From a checkpoint of a small mixture-of-experts model trained on Wikipedia.
Size: 10 layers, 61.2M parameters.
Below are experts of layer 7 (counted from 0) of a mixture-of-experts language model. Rows are named router (the router's row for the expert), gate (a neuron's input weights, with its number), up (a neuron's input weights, with its number), down (a neuron's output weights, with its number) and show model dimensions 0-159. Each number is 128 + 24 x the weight over its row's rms, rounded and kept within 0 to 255. Numbers have three digits each.
Before each expert's rows: a language model's description of what the expert responds to. This comes from a sample of Wikipedia text that the model never trained on.

# expert 22
It responds to: Biographical verbs and pronouns. Possessive pronouns and auxiliary or career verbs in biographies after he, she or who, such as his, had, graduated, spent, received.
router:120108097140140107111176126136114135117159149108111157127090112166122108161213151154108164121144109140133125112113075142115145132112130142106100125131127106109135089093101117105101137118114152131116137159083101102123133150130119137123087150160116131132121157120112133158166108157122152123133158125144151123146103112096102119130122112137112165095118124149158083148094141157103124128169128168139137099111159149192080121089114133149115170123170126100157170126116174115091154105108141
gate1:151121104131077145129092095107099147084147125159136163120087216093151119105097083100114147127124125110105106119117118132128092111142153119126093119141136108153146109159141097107145121155147153163133097098113134097128104154137157095145130092164118138137139129133139139116150122126125153141178102107101115189116124135115148196096118099146160111091143142139119123099119135126109153113176178153156111113121125162097133112125088136146120142115134114128132136121106140135098126098092090
up1:151097112134114121104167110126144161160110096154135116140115133105118153144096123097191158145147149109156149094129125117142088146105161076097129074129175128091117084136122166112133114128164135124094132108122128116109112129145131153104131125119123094128128133130157132138120118123134138105146126095102118181083124107101106088108145121114170139118117128134111140121166085099110128123078128112126139109136129111117092102160138104119114094142082186106147095179113152168167160104157140
down1:108113141131144123134114115160134102139157105131141107176110169131112098126133122141135134140168115186138122162159104102133184105088147097131163145144093113108153157130101085152145170135155141132112130129089149119146080117150147112120145091135123110137151142140122136166106139168158146137133115097093100119066107167145132156104144106161120134140117150098172102099116167175121119107133117157143126112122168149089105144115133168114075114124133125118171103167127112164113103131105132
gate2:133101117131084117115134117111152113123146126152113170159116118121149109133123119101138126105117128110124068182116150161142111116166112157182136146092105100108141138150118125141106148134150172138112093127142174106086105137149163123090182098147059116109124145113115102132117136105133113120141145163105122121152116177113137165145140096137111138144144072146148124176077131126147127120067122107139149138191127124116148096135112152137158149136126179147112107120126142135118127089135122
up2:142154111170097097087103125123115169141154117112120151138150182124112147131111172108163130119158141088129151128137087159119091072147116104154170120175164120162158118108110134119125139145115136139113166147111132172160126107135069115109141108111095103130118142129130125141096112140143134118140145089130188177137113131122124143071130137137117115090104146085124121143152132141142103123108080118152100126109076130157161122142113167151094120161134100139142129087112113118140146129127159
down2:116098157141122136103135159134082137117144125126129108222086135153114126130150178141127143130139141134094120107155152099127162163095109094138141149104156149101114136124102158122094129154175076124126151147153141132131137144156143137163135151107145106129110118106119157141142075115139157165129092135138140158115146107118165109142170137119110133115127185101107099130109124114109131120144118173127137076109173138084147130156146131084151149153126138131178113114111141127143073127118112
gate3:125165142148110177136113095120134096126101124138137119132112098114097131142144137146101123129123138093172128109170143157123148120134123124179133139129144136124078122095120112103145161144093095137157095106097147117143150145127195128119105113123114155132159113130092149135113145115125094143122069128093124131129102147131214172094120150106136122110109102165079108090115183106141150153099139130118114120126113110117191136110131157089155142184138122114122116120114139149144127162130126
up3:115113112085147145137128135168078101123126113124115129152137125133107169152152142154098135119157062109111139161130098179119091152115140117143144139134125101149107140138121103147115139093160172124157131121102157087095161163128120156144116150122145183123097108127143096140111153130129089110132122148162176110130156082115093123141133172138180148127136095124116134127109154140145125081110138133101103108111144139158130111162129192098146093117135141134128106087115142092161128110115086
down3:133155097149141151095117145113088098135129145117112112094122142121101135126133081057123140096119091161099148141137134176129122101128096109116118104114129129113106158145160143130126122145108150158157107089192141137098143107119157151117117130123144137090136161103072121143106164119124128093124111116096091099132098180120130126089127145137160094128075178175139138117150142140106117118125186110127128164139146127137131175156151140125158131180162128141130132125102165119131140133130096
gate4:149121163135143129098142128150109143149137078133138148126096130117142133170150111126134056145083118158084128085111135130110090179134148120116130122129111126141103147130122072159115141127097156139130104166086100108090123104148163097172143103136113180154155112153154099108103106120162147120126138098150103151155151145141099127140127075114125171118156116156116147097142154156156131144114113170125132158106151131116120128116138095180161140129093102112106100101117097152120140155119134
up4:099101140135153150143127111110121123144157124124094115064148159144121154120153132120123103130090112140175102152135138146179117114127101113118121114097150109135144150140117084117096099135132160084094052100127085141108149105082134135177116129096133141142114122138147117136096100139140131121133131094083136131186164086111160135136163105119165119125117117150117071136100153132120137130171149138119125121116110131111125143170126114194118138096140129150111094101135143181110123119111120
down4:145149106088122111144106074137105154129122120146067143148114145083148130116143112105149102104102141098100135118110120156072143146098101109166111147080143141122156142174130113097108130145109140119119108130170093129157112104107069109149147114125116128133107093131124139145152136113136124155170160166099160136166147077146151160136108180078160105139136094173202137129143123099148146129152150114138105139147127151107122114127135126138118125130128104171139156135145126146133130144142150
gate5:111107113153118141143151143137106093121119084129162126137106086137163101140093138148141162158109144115140138087159110176161145179157131119152116135160143145144110129137168116095110145096149099128113121114152085116165091130176122114141095138120140147156139129134125152129118143080136100076096118123107155149173148135120135103124098148150122152159165098118143200152085124110119172164110097133124121073141097125139145156144124118159133099131152140124113123139142098126128134181117114
up5:138160119121132141158143176127122094124139092101142146188110120103124144108149166154138149136127130141170125145136178172134126126123139090133134135126132098145150133113111139134134088116112119118068134165147066076132125165150064129102163135099121121134139139145093116126148159090129134103118145139102147184099139110124125095125154074170150129131125120130134121176104116150113129151094110078128092101123081146152082114137131133136121099147141135119110091141119129154161126144096135
down5:113119078071126176156146135175142125086125110099116109120136115146135138193129129134141128144105094144167117129120102080133145121133145104148095157168103120113119179171119104121114132088094114115137154098081105138139107115144081147109125145165117110150124089114157101141126145117153135130161143132113123135154105136161113108093163137144166117120182106115108178125118139093153144176103138139109126130147094146109155144089140100152130141119134148128111106161102087112110128116153146
gate6:118124118103096130109092117138110162146102142152114124174084139158131070150141120109141118135140172111099148143105110094139133164121128110139133141143179123131146142140117084131091106121135116088156159114116153125143175137126139128130157168098109097120183136165173192099153102123113143195135150095154107118086120109130159128133129117140131106117137116133126133132154159081134133118122097144137140104144122157168112136150094110088105152163158124098122172154118092122130107103156137
up6:070111155187109143145107119151088097145102105151119134138140115120138134133112095105158115169098133136115098157115146080169083133124157158128142149114124150115108134132103112116088144158196130092121137084120141181126146145139145124119167083115118147136159142146108139113158139132157127121139147143127079130135126145125145113103165155118143125129139122108114122068158147113184136121128092129111142166119143168087146100149130099107112150133116142133149158071160153131111153137137105
down6:149127100146155108158076133116156105140110155139085149097081163127110147095104151132073107123129101109152146120174131145102091144140170121131167093105089103115135145182086139143090126160161126146121112113143131134172158144137132143104171160166137109144116129102148163109099115129109158116153135166123133104132106150109133110106125112140130121116144134151137136123118187166149126149125127141162125127142104157128150161087110113161102120125125122092087133133117091085177095117122121